python train.py --hidden_size=448 --hidden_act="elu" --moe_layers=[0, 1, 2, 3, 4, 5, 6, 7, 8, 9, 10] --balance_loss=0.000206 --router_cosine_scale=10.0 --init_std_router=0.0111 --norm="rmsnorm" --tie_word_embeddings=false --optimizer="muon_variant" --max_seq_len=1024 --max_steps=6119
Below are experts of layer 2 (counted from 0) of a mixture-of-experts language model. Rows are named router (the router's row for the expert), up (a neuron's input weights, with its number) and show model dimensions 96-127. Each number is 500 + 25 x the weight over its row's rms, rounded and kept within 0 to 999. Numbers have three digits each.
Before each expert's rows: "mostly gets" lists some tokens that are sent to it at least half of the time. This comes from a sample of Wikipedia text that the model never trained on.

# expert 18
mostly gets: "5", "4", "6", " four", " five", " six"
router:476504538523535492548518499525501542473507460494505470512471496482510501528521477505476497476491
up0:460494513506548489516510571485458531476528455495531514521490456517525529538499478523523462480505
up1:541524515485516500528461555521509548499544537462491550504528522474499532547549469523529532471487
up2:506507478501499481503503506477557533467487474494548480510532489463508468527507513466525496499511
up3:488488506510558482485505526507495514477541503563523518517499552447476504504471435525511499476507
up4:498529512487457554515477527516517512470470508484513485506475496476502503490460482500519500515512
up5:485494486490490520455477458499528467493527485522510470496475483511516475499523504514473508519486
up6:539516496521545478508523503506533527524506491491468473493470535526509493541468440508516511503488
up7:496541466509532479533494512447509502526492566476498511518497491522503508504520537540464478508469
up8:481500530493504536504518495505492425515515458486526455515482489540481508523543436507495505484463
up9:520477511512539497506467506467463478505444505451515503511521520556538493519509512561516530471501

# expert 50
mostly gets: "==\n", ")\n", " ==\n", "===\n", "\n", ";\n"
router:524508507484495464520489465518489503450501491518512518524516483491477519505514432504505484446495
up0:472469527510548497535499500466490488489512502472513467505477442489451511521461522503500511514529
up1:469475517469476502471511493477503512499480574512471500494490493492479517490510484432494505485534
up2:534486527500454509535512458482491525489515492522502513527501520505426502498517531487527480513501
up3:486554530486477518489496493481506535489466470538483491516512483507507508500525537464493547507471
up4:491542466533444449486486526491516519530459472502546469527486521494449522509519497496500528502515
up5:520490499518490461495501448494484520499501527475472515505465512527471455505525530512488479477500
up6:546483492543493500507520488519542480464486484490526542512481489505474480487477481499522498473512
up7:538517540473487456534459398499458470510517450548534485516534522488433448497527461463510507531516
up8:526510475472523466502542530535460479485486528530478481491492463503535467519504530498522508506524
up9:480484482482495481465530499493515486478515492507497523498499508487479467506496515524510504515483

# expert 42
mostly gets: " b", " Y", " U", " Kh", " h", " Ar"
router:481484521473502479486479501500495525437512484516498531500525494533517498485526493494492466499472
up0:516508505557471504476510499512527479475472505504540491501540498547470510512540476492516554474537
up1:531446490509520510505478549485480530493490449491472504487510518518530475468546526507477509511486
up2:506472490513473521531452512483471509485533527495481552488509484516508516487516532490509531485479
up3:506504493487535501539469489507487517468484530550492498486495483469517461465510504508474487520531
up4:451510525512531495492490500512465497477525481539504463511490520505492484476527508500559477526502
up5:482478475459516485494489502475493519500533503514510483502511527540497498527502473494479490479478
up6:488514509504495546477489485516469527455533473504512489504515513474463504522494480464491460495494
up7:508501504500477473522548494496494518499485485472489548505492500515529448465507546519475506475510
up8:527544483495467528443533522523435511518481453497486514509514530510534502478538522457498499499509
up9:502455524472492497498481565493463540502528507495531500507521475529473513534467491454503478465549

# expert 4
mostly gets: "0", " million", " Yes", " UTC", " Goals", "})"
router:513488525468503452511490479543453568469512471522475531500493497489494529524552470477507497513466
up0:491482481475533460470504472515485530504508414497456517471504531485513506556508490510443471502496
up1:503472529500518565519506487474494514481496512476482495494502504515497494469553494514520469479468
up2:495499480502538493509517486480559491479461480550506499497466479500480514486511482498467485509497
up3:486487502518517485471498473546447529481486540538485497497478519507428527539478465510527475493537
up4:499503512472465493484499457493473518403491538476553483527466496456512490495529525496480484502490
up5:479473503483497539502511505499486495492521489483471535521525557500483521500512494481499464485493
up6:486529536488508536493475432498450517495515529517512519502504533485512533562485512494501488497486
up7:513491476468479496462507477497503441522492481498464505491513493525494485516501467487514491525498
up8:481460447556519483491512481500489479491494503549543518511517502508523506475493505455482514473464
up9:464502510498496482463533536516505488515472486441463561508521499522523493511521492486495491515491

# expert 17
mostly gets: "ized", "ation", "ations", "ing", "ical", "ated"
router:474505527495504485499521510521482517410523485514454485502517525529501507497483488516488458465479
up0:494527507454495504473507516516471482512509479495493525487487546519519505509518521444515490477552
up1:507447507483502525507483496476522505457448462517501455507485542513436488560440507482517505481474
up2:497461511512535508516495533505520493482484478516563513515477493485539512495551518444507484484499
up3:497536508488473492487498506540516476486497495528527511505530496487493511499448549496471506509457
up4:505514502505534493523501448504524500465473500463459539485515478497545532481509537522510511493503
up5:481468528472527521489513511497502521519537542482480468530479550509459500550515530527482488512494
up6:499462531493530498524495463514460532480491542494511487521442502514467492535513476513484501454503
up7:501519470527501502502517488523436510486506526494531516503530491526507497474478453488471456474513
up8:494458505537455493465528497489469479507514502496448502504520480492513493499493528489483520474498
up9:443516493481544499489488476482455485524511537496503460487495450513522542496495497500496437520472

# expert 31
mostly gets: "6", "7", "8", "5", "4", " century"
router:501437514480509481523510474540462545461518468500516478499472490489502510520526504503534509494485
up0:473499509501539538501524507490484498472497505477468469468524501474470501513506475505513547508502
up1:533522503526506522466500519495491536500537526507500473494509475487504542538525504472488518474478
up2:506494516485477483525520529500501510503519479458497534493454492510477493519489492540496522519477
up3:493483506501530521516514517488518528491481475466498533498528490511497552469520539488503513498480
up4:465518487519502526484477493537500507512486490488500500482570493506459474498527470514505496482495
up5:461538504501507548499498496487469476535476532528466563464506539519465522524512458479543563510493
up6:491483502533533477507524500513488500525510500474489529508524472472443516524535528533470508507493
up7:480489498531509470474494473519486522482544484461473508511530461458536513503530547487525486509485
up8:497506559492500498506509526495514483509538502492541479498444493525470497506501554540508501539469
up9:528512527454488531501499483487524501479492486471433545493469532485516526490511484478493489491533

# expert 52
mostly gets: "See", "°W", " who", " may", "Personal", ").\n\n"
router:483486533487483468505473482505491499462488476504470482516518490528501517493518495505513492497524
up0:496451492483494512500487525495480482482529501541494515513502480486481550554508470487537519530521
up1:514492501485531551461505537524471548479491492497536536513500536490464457534447493471490461559515
up2:506461525504505478528459507506531488525490487514483495485500508496528482502515513508503451457529
up3:498507528501503486503523486532489482499506471502518516511530495526468457464501438503520560522500
up4:475509476516556465474484491526478474537514507481493503494496501444480536519521460494507469470492
up5:488504523514506458521491505510506512489500500446511502513480487497472501520506504494506419476530
up6:475495507511524485538475513558493494501469537496503495502493481478494502508546516510473526500516
up7:531496497457475555484478504501480502547519545464449498524514516492482512496484470495513451509498
up8:487541494493503478506458469514486503527476522487509513497459474512516534505564532528521547489546
up9:463457545536499479477478506487523464492496529466516493508471467508501500505501500482509500479491

# expert 0
mostly gets: " century", "n", "ini", "น", " Records", " began"
router:499505534489503492504503470505501503464508496505479476512505485467499517479516486505517471458520
up0:529506495510470435492495492490513510456466498531522477518487473462492531500511439498477474474496
up1:525472480489524499482484540474480497486506487528477500550480536472461537507462461529496481520500
up2:502522495494488523481506455498431516496518480561507489464445507493503508482482497504499496478451
up3:478503545526519502503475498515505553497521473496507515532518492443482497457487493494452492514529
up4:505530467467506523495445435496529537501505528533463528534511495460497520500511471504472542504497
up5:521504509522538471455517431509511497464510469493495445532520468529479486481511508508478486482492
up6:499554494497521497491484489559530507513531498522478449507504503491490484493526495485521529494518
up7:509499490516466509510507512518492518483516498477490510515508473507515494525472511495505480495452
up8:528518521496495486525491519527517535461528515487498550486492499531526580481530510492503482486475
up9:507480541526506483478450489483486485489463517531476476515509446465525516473511462502484515502499

# expert 43
mostly gets: " through", " until", " by", " during", " must", " along"
router:517507523509482485488528464538495507469518510516483522501518542542487551524483482509507465509518
up0:495507494572473510520505504499491510479513498495478501491519529500470530534459488496496510497464
up1:508470479496467492517480524473539492508503481471525482521478449470495556501493493481499475498505
up2:488505482491534518516512444478453518485493495531474490483510488543510500509495464512515491518474
up3:510524564490516531478493522525462535475521456502474514511519524504476538512473479525483462470454
up4:503468497534480502455484516523538506475481521530494484490484532531512535466485456504567526494525
up5:512488511493491507473465524480516494486492555540499464478535518515497549528504517502498471528526
up6:445484523458487522511496483536502518537486521554486518480489512470493492519507506513511519521517
up7:482536535517499509511506457510509496529525501477472454504542528530468486547530508479520496504498
up8:532496504464458494530508540529483508500472507449490526495506514484527490546497534565465472435505
up9:423487532481482487508492523507496460492518486500520509509542491525523536522545519468491486503480

# expert 40
mostly gets: " John", " David", " James", " Michael", " Paul", " George"
router:505521502487530474499517500517515522492513452489481482504480523503527501511506552541491504491508
up0:501503506493496485479480489539535506504509526549472450481500558514511467512536544484479473504531
up1:466476509463510517499498526473499498513505541478505562480524468534506481502508483463526527493511
up2:520501492508521500488497439487544540523516494533446469495505435497478511471505502485478483498523
up3:485493484534485504519488503486480461493471531537522452504444513515493498496510464448519498508465
up4:535496524491506507486495470510507475541506461476498486514490509477495516508501511533531485480511
up5:507489504487505479469510492502530489458502468462502489550477489469503449517506499515485534516533
up6:482482490507466504488495510483484520566530549507545502495512445514526515498493496504514497505454
up7:510485498484478529556513515497497513512494519526559513499535469494491548520501579496495506493473
up8:492502534473529510482503472528522531499501440492521522479506473493518480459519555467519528530499
up9:517487510485516508499484465467486501511495515487519477492468572524476517539551489506490504537499

# expert 65
mostly gets: " Kar", "9", " ", " currently", " War", " front"
router:493522526493510516466503504495509496469505505530489507504482487505570531542488488536495459493478
up0:519550529505559487486490528494484534463525531505516567523510501541525480549502537488504440478474
up1:487467471493512531513479538459488477503428491506503574529498514531573513504547474488471523519506
up2:531468494527520490518497494528488556474470501530520492472485522517487521527545590491490470504503
up3:537456477511537545515512518498516508434485506463475518520498425496502503513489506475483504488505
up4:505498504487502521488464487471487475496509492549464475470524494456506471481488476471506499504474
up5:448478520505530463477460485502483491472521468570512468478477516505468486495470538454503476521531
up6:450477484481507523518505462506519492479508488512513481476495467531492501489468485490549492549489
up7:535553477474511498544524523513497510547512502477479508487485479528515503542530509484540507507497
up8:472483506512541501525498548478492479433516516537477441508489476498515509525513455440469536475489
up9:502499503498488559475470477471492472514494532499484550513504468505524456501526492511461466507514

# expert 45
mostly gets: "'s", " He", " has", " She", "He", "See"
router:495497528500490481492477484507501500486523504531506491509499448509486439505494479510508535469516
up0:483487544533496460489499494506540481479523469491509549500547482567484486528476478481461513493514
up1:526510530525468516540510489498455514532502517535484508469538509531443461484509469504531535524433
up2:482485507477502485489460501493512474490553490512525526500441477466477471489483476478539525484476
up3:506476509497563529519514504534493498464472523472510505515539499480498513496468511488500530492516
up4:535507526486509503515454515518551470471486508488518457516526495507547513484493528521484537454519
up5:508466496484521495515463566504514501473546537495500534533532469484495515469515500554520508515509
up6:485504538502522534503497471489468517503510484444494545508524523514568496481492504531481526497491
up7:497493519487509513484467485506519423532493515503517485497528481500493508523453502481488496509541
up8:536509536505481475515533525487502502525485472519470472504483485505471447536518516447514502524500
up9:551527533493485503489495484481507500489488459526475506508508469480525504491492502501483480509482

# expert 41
mostly gets: " \"", " United", " more", " men", " European", " un"
router:474492523472509493520489473517517533451546468540511532508512542523493537523503514490454486491484
up0:457472516562519506506514509503493481456516420470498523485437502494509471504488502513494444507514
up1:474500490461480491487477465489480488481524492549481450521475498485523503526519516465499527474514
up2:504464525508539535499474522485516515482508506500490503481510519518518506508510527527449499490505
up3:527488503522473548468501480502499475529538476494501492507479536553509522513494482481471486526509
up4:474547488518514512556466601541501469521447478496514518516466515526504477460500499555482555470491
up5:475499490484487513466504522488543462506492506495518494498498477485475440469469489509492491511516
up6:535488497520548496497511464514496466464488484478502535477491524506481490538490532495499511495518
up7:476481518507481530499515502512522467493539485557490513533506507564557528530494476485466486499471
up8:541474488491527511496527490514513516502503488554486495491533499566469511463524516463491524510509
up9:480500486476497526455498493462499473475520508516486471492477491477492476503525493456491500514518

# expert 72
mostly gets: " David", " James", " George", " Michael", " Frank", " Charles"
router:539484517512473481502514492504511514471514462523488484495524480490513506510508543508482502493479
up0:514440494544509479499498534494501485504524501513511483511507505529495482520486534485466500463509
up1:469467470497534492525524487485486489494520496582509484516547480534485539486508508457475515507515
up2:515512523501469529514449485452520476536490505505529530548551496499446447490454518533465499493559
up3:533497525512470474514485444526513453445478513495469489513477478493482502537511488512475460509540
up4:470530498493490536542519521494542553491505479507520494517531524477510526464497511489513414475518
up5:511459535494492559530509508471502500514489530483515515517489531485472475531537481521435480537460
up6:505515473482515541535479505523495557531472518479437478500509476488514474501529541520504507525497
up7:514472536523511490501496522541494508431540505499427484518488489499430508499470454510527506471462
up8:490474523492467487498509507489462542466518493497475497519505523476508495538500530485528489488482
up9:523441469494539507465538533518523489484532485473473501490502522504503484495452482492480511485486

# expert 67
mostly gets: " la", " di", " Hapoel", " USA", " Boris", " von"
router:523517482463499492524479443507463495508507475502535500513504503529530493518520558537477495502478
up0:466486489483440500484480487503475471534510488497479516498475537503502514496540499529491475508468
up1:485484519519504500498483440537487513516515491497540507476505481529549495477510526477470462511465
up2:493498507545534479511523492498454513484504505494522504488493520499502532478492514510474515527490
up3:538481496536485517465515434518488485529500500511477497497533512487481485483523511525460507474517
up4:513508480499515453480494486480419492497534485471454466518505501545547470508484452555495541500512
up5:516527531493506501528495519506437523520488501493494505507479468489504509525489476551483517493478
up6:463520474516506477509507491506489501496507534495473521489523515461519528501499530446466471475492
up7:536505506505499516462499502472523511514486522461519499544465516529496506526508520518472493481529
up8:511512479485478477476493491527474501517487509493536545521486467466481486504543525494499493490506
up9:529544480478501498497499457481429443524511541486487508500504517517514478493505495502491489474520

# expert 39
mostly gets: " for", " into", " against", " to", " using", " any"
router:504501490476522474492507477520467520451495446492514512514466537472518488491505440504524453509501
up0:513482482526462500486480499457520541499504466496507446505522569482516498507505534548465525513494
up1:481468507500491483518486480477533472439480465523510511471462469517510483503524512494494474520491
up2:492523511495498488521482493486522534476495491488461533557494512497529463523491460539454493529523
up3:470517513501467491510467505479487534504518509502474501503511496498473520499533465509506481447494
up4:498500472486514499457548477472469495496495491548500478475484510491510532478519502461491507477491
up5:514493467464517493468530495476485522484489499487530498479481463499537449536455442551513507523486
up6:512532523556495466509518513508499489484523482486469481497500506489522492473516470460465477484524
up7:475518506459530519479494479493507509554484475475480540503515475507496495513546504518520461496553
up8:557508505483516505511539481550535522500524471482496469475505498492490537492529491497532507508530
up9:507501511512499503486521442500475540499478483456485523495469542502511462473492508506488470493515

# expert 55
mostly gets: "1", " total", "9", " Ber", "^", "8"
router:499481530482517477479521509492502527463518473491471524510504501501543532485509493523482464494468
up0:498505501538490465531481518512508534511482509531463517512493510509518488474473510525489483470478
up1:508480522498492450486491524500492520524498500502514532507522521524474489481510524458494499482485
up2:476489526494487533468491486494487526526491504508499508515495480494485496511524471534531503487534
up3:503523492524528550458494507488540498495482513506478508518481464484520472533495449491452498518489
up4:467515483462489534493484503464486460552505482483471545507489548509512480475529445549509495488550
up5:501508459508510483492503480494519515528505486488479474479502460511522493477506494523487507488502
up6:529490498498507501469501497516527520486490518466487565503528479499509530534553499501534449473531
up7:488524542507528503495505475533499519549509476483488536476515515489513534480499501554562503505538
up8:498488527499422499467486500488452502497507501495475475515483542506521535539526469543508477496498
up9:469483494512554493522501512499483510492518462527513528486503531506439496526498516499446507476489

# expert 77
mostly gets: " ·", " Succeeded", " JPL", " FW", " Votes", " %"
router:483504548513498493539478527529502532482518486516488500498504507525485537489518476486491473475479
up0:529450496507518463519506502457511451471554525493522506508533524494450501496534470496522464504520
up1:480490528528508452499500498519481538520518508523538481483503506509440463472517475521485529510485
up2:490516496493477487527495507476522497467540508507506527495460538446531500517516477518524481493519
up3:495497463465510509510496500546467486552506487489502536478556502526494504520488513533509465492505
up4:471509499515535486509516508499490516471479479490554526504481534518500500462507455534495514466491
up5:512512500519520496490502458511534524514445552507497509487477534465515480521472506500471558498494
up6:499486466485528507515492508495510456506447498513491493514480483507516511502498566481492481506491
up7:509486444515514474490463528542516473509536461482534467488506499526494463483492500501544480478489
up8:511492507453515563487521508545515491530509489506472537486493487458507494492475474468530463501549
up9:475490506514494521506480484476488479483518532459508500488505529511495480499454544451551548504542

# expert 56
mostly gets: " ", "_{", " €", "^", "_", "่"
router:466531525507502495502496497488502551436514450530485508478520514496537495535463510513476473466479
up0:492461498483520509458498467522521479469512497526472522506462521524488483507500501501449500531512
up1:507504500488499445484530485484495523459508446533525479511540510514526510479510485527512466511467
up2:484535504525479541475517514497460494479476491489483529492526456528522491496506534499488500486462
up3:494484517538551452497504494485526516537470457525495512483501517514485546492530504523489497497516
up4:485561502483499488505450500481508507473506501453522540489507463530523462492493557501472442478510
up5:489497478510472511489519495483501504510459544490475499519447458498540559514490523506468472495518
up6:524499483487474491498469449521528551492491497563519491476459515507519506469448494476509513484489
up7:493498506509523487479511507501451506468522513571469516517501472478509451500472476513468461472505
up8:507486508477507520514498468489464501479481466497509490482518518529504529549462521489505467460484
up9:470490508507482532459499514484464511517496479466481472478480504490479505508521509496501575470484

# expert 36
mostly gets: "°N", "″N", " •", " −", " Label", " JPL"
router:486522523489453472511486495530464522492546507510450531503534500518504546529515492507506473478469
up0:519466494508470528547488532481460475495523516471553500490503506555458476522493450536469504502499
up1:546481499524453497514496482534476502519497511573490549510483502532501508486484514508508535499479
up2:527511484529500532506540528518489523469505510526506499498476510490476481499504498512461504451490
up3:473497508509508484496472460516460485538520512499504504489473482534479462501510434493492470489487
up4:489509501557515505494506463530522517501458540469486464506521452479567487548466538531552513449536
up5:521523507502480530555496522482490529456501534468478472462497522483457494571533476547496457516485
up6:501458501519520533540473446483505517485508502523529513468474528483490504527478509497545510482520
up7:472525528491438494522469514501519494514501493507514485480473522500495525526525483483486482486483
up8:510508524522467487535487531481496495535518523492484556494507497519505536568517505546498495468467
up9:481519505479473475528504484518500492507485490477474527458493526479520498539494516527453522521534

# expert 75
mostly gets: "o", "io", "ko", "ya", "ola", "ley"
router:497494511489485504471514526501507519470514493477466477501481486520547521517513477524469496514459
up0:488512477526556492477497511524511474491508508465542532494517494500557521475481542469476498521507
up1:479489488507519509515460578490488493492514475510492483552517526498472436470476463533500469508516
up2:510506516505491524513483514495484508511492515471458445504496516515509510521485506530481480480483
up3:479511500494513521478488501496506532490527539490475479505477489489515559477526458500502484534459
up4:530508467492510516528472495507535508562545507474477501484494495553477488474500499508505468497480
up5:514476498461484506527486526524522507535521476527498476521527520474490509513487485484530469521507
up6:515514498545500518491499532523468488545460505480501493540392498496501474521498469530507489471476
up7:491514465494502507469499514503488529487501536550489551517473514528536519527473519496518476506508
up8:506466501472502498454482497482541512494515497510453474494489495522463505490485488530516475508482
up9:503485521552525544478479502471489506507493500512498529476505486489547540454502477520495507522512

# expert 9
mostly gets: " and", " as", " or", " but", "/", " where"
router:494498507492510489487484475532479491472518444477495529482475504530539486492490487513468511504487
up0:451482534516501491483539497500527475520543512502475524490488482484471501498488491485506467519537
up1:511514518539526462495497502507481494471501484471458480502510487513502468509522531493518493499470
up2:497485487521483508462458457516460460504516473461550468493485507466525498511498443514495534507479
up3:476507532504483501515472510493496494472514459498464504510501491514498531489471519516501461471512
up4:511478481503426511507522509468506506508494486465510466480515498510447476457490475454491453509482
up5:485474504497512523478467440517554529503511515499469561495495482507472495475496473482506496488476
up6:482478467515444467512466522489517536530497505490498530510508507516515488474479538477488530514508
up7:461485511489514494459533503507454496487544440458516521502497524473509490525527487521495460505511
up8:509497541523530515485488465519513494501515489520502528493458494468538510473499536496496493488488
up9:515506504499518527486516431535494499462503543500507510507484498495485481533493464491462524508477

# expert 54
mostly gets: " Ar", " Z", " Bur", " Y", " Kh", " l"
router:484466520473472472516507517504498498415547496511505522514536501533514502504509487480485494491498
up0:484450508500561499483521529498509523460542488521452507469493457524503498501504456522512500494481
up1:506467512450479504493508489489518499456486517470531508531517494475473479498513464484518530528509
up2:496506510493526520477493497494484541472548517522492497481528516491551481485497544471475482501493
up3:455502493509460492474525476497476443500539485462507523477511495522453497486503485477540515504490
up4:489477511472493486528523521513551485487509513500489508542512480524499531479481493497461508494469
up5:468511524496459522509525464525468475506517499484532515518516460466532496503496500513516511485524
up6:495520501537505502454487512524495497507479502498505473505533502491542469461512537488424520517508
up7:488518476465539489481539457527510518438525489560515504524527517533511515500501482474481498503456
up8:522476554489453512481503483505484525503503521548495528484526465485507513544481455502496454482486
up9:503490504477472503472504480490525484495490489469464508523492515480560482502505482524479506469489

# expert 69
mostly gets: " =\n\n", "See", "″W", "idae", " politician", "born"
router:482483503503486488488514501501495511465533494492479505500514513525513503512497431538493426471505
up0:499524503488469493498516496491509491500501425553485488484484458484494484535514472469558475488489
up1:478510485525524526519499463545495498509537536514503491504530451479456527497506512451493482507493
up2:502464496475501504539522490487522493487482448468485519500507460518507470494505487467454493511536
up3:513511516518459531520487483517492501498501449501511456502508501469561544483522452527498557505487
up4:520514462494517470464492475492527510477520449510556507489517520482455469506434440474477452484468
up5:509491517488552505470498544510507498470479506503452509495490482502512538536485517525483484494482
up6:537501493481508514526501463527474472507490510481475531511489492504505494482448503488488499487482
up7:481510531565535502503533501478466483481523506480524513536465532525498504541478515546539514501487
up8:519526469450503510485497489504582534513507484520465542512496514476518514522522500503526461479505
up9:482506504502486492501505516485450532456475514498487496528522501520506501492509471493504409512470

# expert 60
mostly gets: " made", " became", "ation", " released", " built", " moved"
router:506467514513495479478490500489496505448486501544495489522506507499520522516504474513487490483497
up0:540492450463544493494513515542517529486505494463487534493515480518536508546480498514514483493504
up1:494517535544451522509505514479507457492474479527511521463487493490472521511494538477526499469482
up2:483484507483459534525484515521523455496494522461506510517517489524559451494514515515533522517503
up3:528517505520521516522498562535516461484470484489476447453498496508478508501551493454493521509511
up4:459485507544488489548484493561484549546457461485488499531517519492488503504495521504522543467516
up5:506506500500523465483521522514468495494494507492528475471491484496508487551536487495498552476503
up6:446506521478511493503506521479494477510490479550488458500484526549451475453506472501503493491501
up7:472486469478522483502481474494477503485530572545493495501510547540527496517491434530500481440487
up8:513487483493513482530505483507511499506495529545495513521518554561515498506480479521504500462525
up9:519532556510504484507491493503530485491458487493478513518522535507505481512490498544514501450492

# expert 68
mostly gets: "\n", ".\n\n", " |\n", "\n\n", ")\n", ".\n"
router:462533496482477502491482494486459496457504509459460528503483503531510536502511446480477525478509
up0:490494485516565502499502520500527480469504486508518537499480449516508512463490467463497479502508
up1:494526484515499504504506498511508472463472464510489560488510502487508500487517492494483499527506
up2:468526549507461492549505485494475479530471463522507530512532481497524514542495475503475528494480
up3:462445510498486491516464542502502503508553468464476499494475470508496490485524509500506481518528
up4:516501510510500496477479413472522511494446496532540469491487484538467477493496493529486540511529
up5:490515512495530485483481464510489505494524492458506461490528503493550518516522493536484480529459
up6:505496522520525494498514487463543531490520497553514517510478499502514520543464526522517464502497
up7:448504468456502516489465491494462496575491501561476478514492482488495482555534494490494484536512
up8:452511504498507515514509514505487515518510488490513473495495534564471510549511523519526489502482
up9:464532478466539519501493525497481520471549430467475540499491486454490512501561525537508500507478

# expert 33
mostly gets: "-yard", " Its", " subsequent", " its", " his", " usually"
router:475470508463473465540491470480491531459512516537500526521496513507499491503520487502484514521509
up0:535502471484499526497501491502491515450475535494529535499499479516518481477502488522503493530478
up1:433485522482477483471485536534466497460533548521503580517526514477475516490498534540483522481544
up2:500494537502476562533535459510499503521510504525529514485469499532488488474523512470487556494536
up3:488499468562522500498473473513492474474499534519474499488509493554454480496526506488478485481476
up4:509520495498533477517487500459527472527454466492551479575495506493534494501478499536485478530500
up5:565484464511479503480514469514501502474501505563526544524510516538475483482506526500495514520542
up6:538532500520502491447478546509562510489536465476527511504554503509548518520493501521468489520536
up7:506511499519547481484505460467525506488461487502498469507447517553521494547523511522488513523494
up8:495481488507501511509500542537526500482478491522472481489578475541480507518490528472507499474456
up9:534521522466534537508493501491501513475468548496480480486500533501526523541490469536503493485505

# expert 59
mostly gets: " including", " include", " used", " than", " using", " began"
router:494489513472503497519504457554494513433548495510498512543505518540512506491501486533458506476482
up0:535503507489537499480500459501500522513498517512523503501518483542502510513488500498496508490516
up1:475510516529499505489488494517545506502513492495482532498498489507500502454483509506463515469470
up2:512508518480444518518500520519479508521495469523480515522488495527455529524498496485528482503525
up3:504473518510504513501541488523497496498491511491480533488534495518514475491473530488455503528524
up4:500488504525549543523503509534524531457480533536482520499518499503504432466537506504497489536466
up5:525519474483486467529530493492498490445513517546508493513476514502512474484498557479487533500476
up6:482518462529437513494489541519537495481486498510500494510519469510464502503497540493469475491531
up7:485470526505488514528497473496554518478507498512472495506507475507516532496501503524484541463528
up8:516529446463537505466508492485500480476516495485525496520511504483502475503491527498505524476489
up9:500515495465503495487467468529485492454511480511485479513486481490514498478460471482499550510471

# expert 66
mostly gets: " in", " at", " In", " for", " after", " on"
router:514485514495536510485524452507469491454527469531483489491496507533484530483522502506524463490510
up0:511512526502532506458478534498503454536520487499499534502487496490517490479474480475477487503497
up1:549490515521534492520531444508507445531465538546499505498501467537519523488528491524475475480505
up2:502496470486452459480498478492517507512503561462505498523517465539526504474504549521471505491512
up3:501495486523495473494457515479544491531476491483520553533529484488518454440499512533523549501478
up4:512472509528491508513495528528515503486510528465507535517480480500504505511560475517497530469517
up5:516463494510546504512510472529487528458531500510534503506482482526510512513475485505506502492530
up6:500475528495471495519509490477481491530506513486503514544481461472524485474505521481527499498446
up7:482459497545520472461489478533529548514480467503474500500517491525510477527511581454493495503535
up8:504504480483496519494516470458502490514508499497465526515516487506478455512475478530536498512528
up9:492485519538490454496534525509492484460495504483461493498450494480507428488501503475551508511511

# expert 1
mostly gets: " medal", "NL", " Yes", " seats", " roof", " Places"
router:508520531505503479485480482534481502465495483497446486504487512508473497487502429527528493474484
up0:496499520486533477472496496514438530535515511496442465515484495570461504523512481492514510492519
up1:461503488458503527497500529499488507478526503482481504478509539554502490525492501495492515534517
up2:494465507506502510481530537514503506486477470546464461498522494528499502526485406510501490492503
up3:502497514556540542443500485498483490480518525538549555479509516542487521553507478504480489470518
up4:515501508499518472484488473537500495533513511536482515498534516486481502502462476546478471484518
up5:533470512468540485478493487514496496490511522537502545485471518440489501488515518498493518471529
up6:506485534492482465516510458491513497515506516503512506486473473481478529479487454526520529536521
up7:526503485522567454539487502481491508474520486528530493513519504504512530474475475516512508491473
up8:507513493446498504511517489486544515455494479511472494511503467512489452482505486531508490549504
up9:526498528487461536509449528521518511490475468509499529533483510525525525491510509487486523490476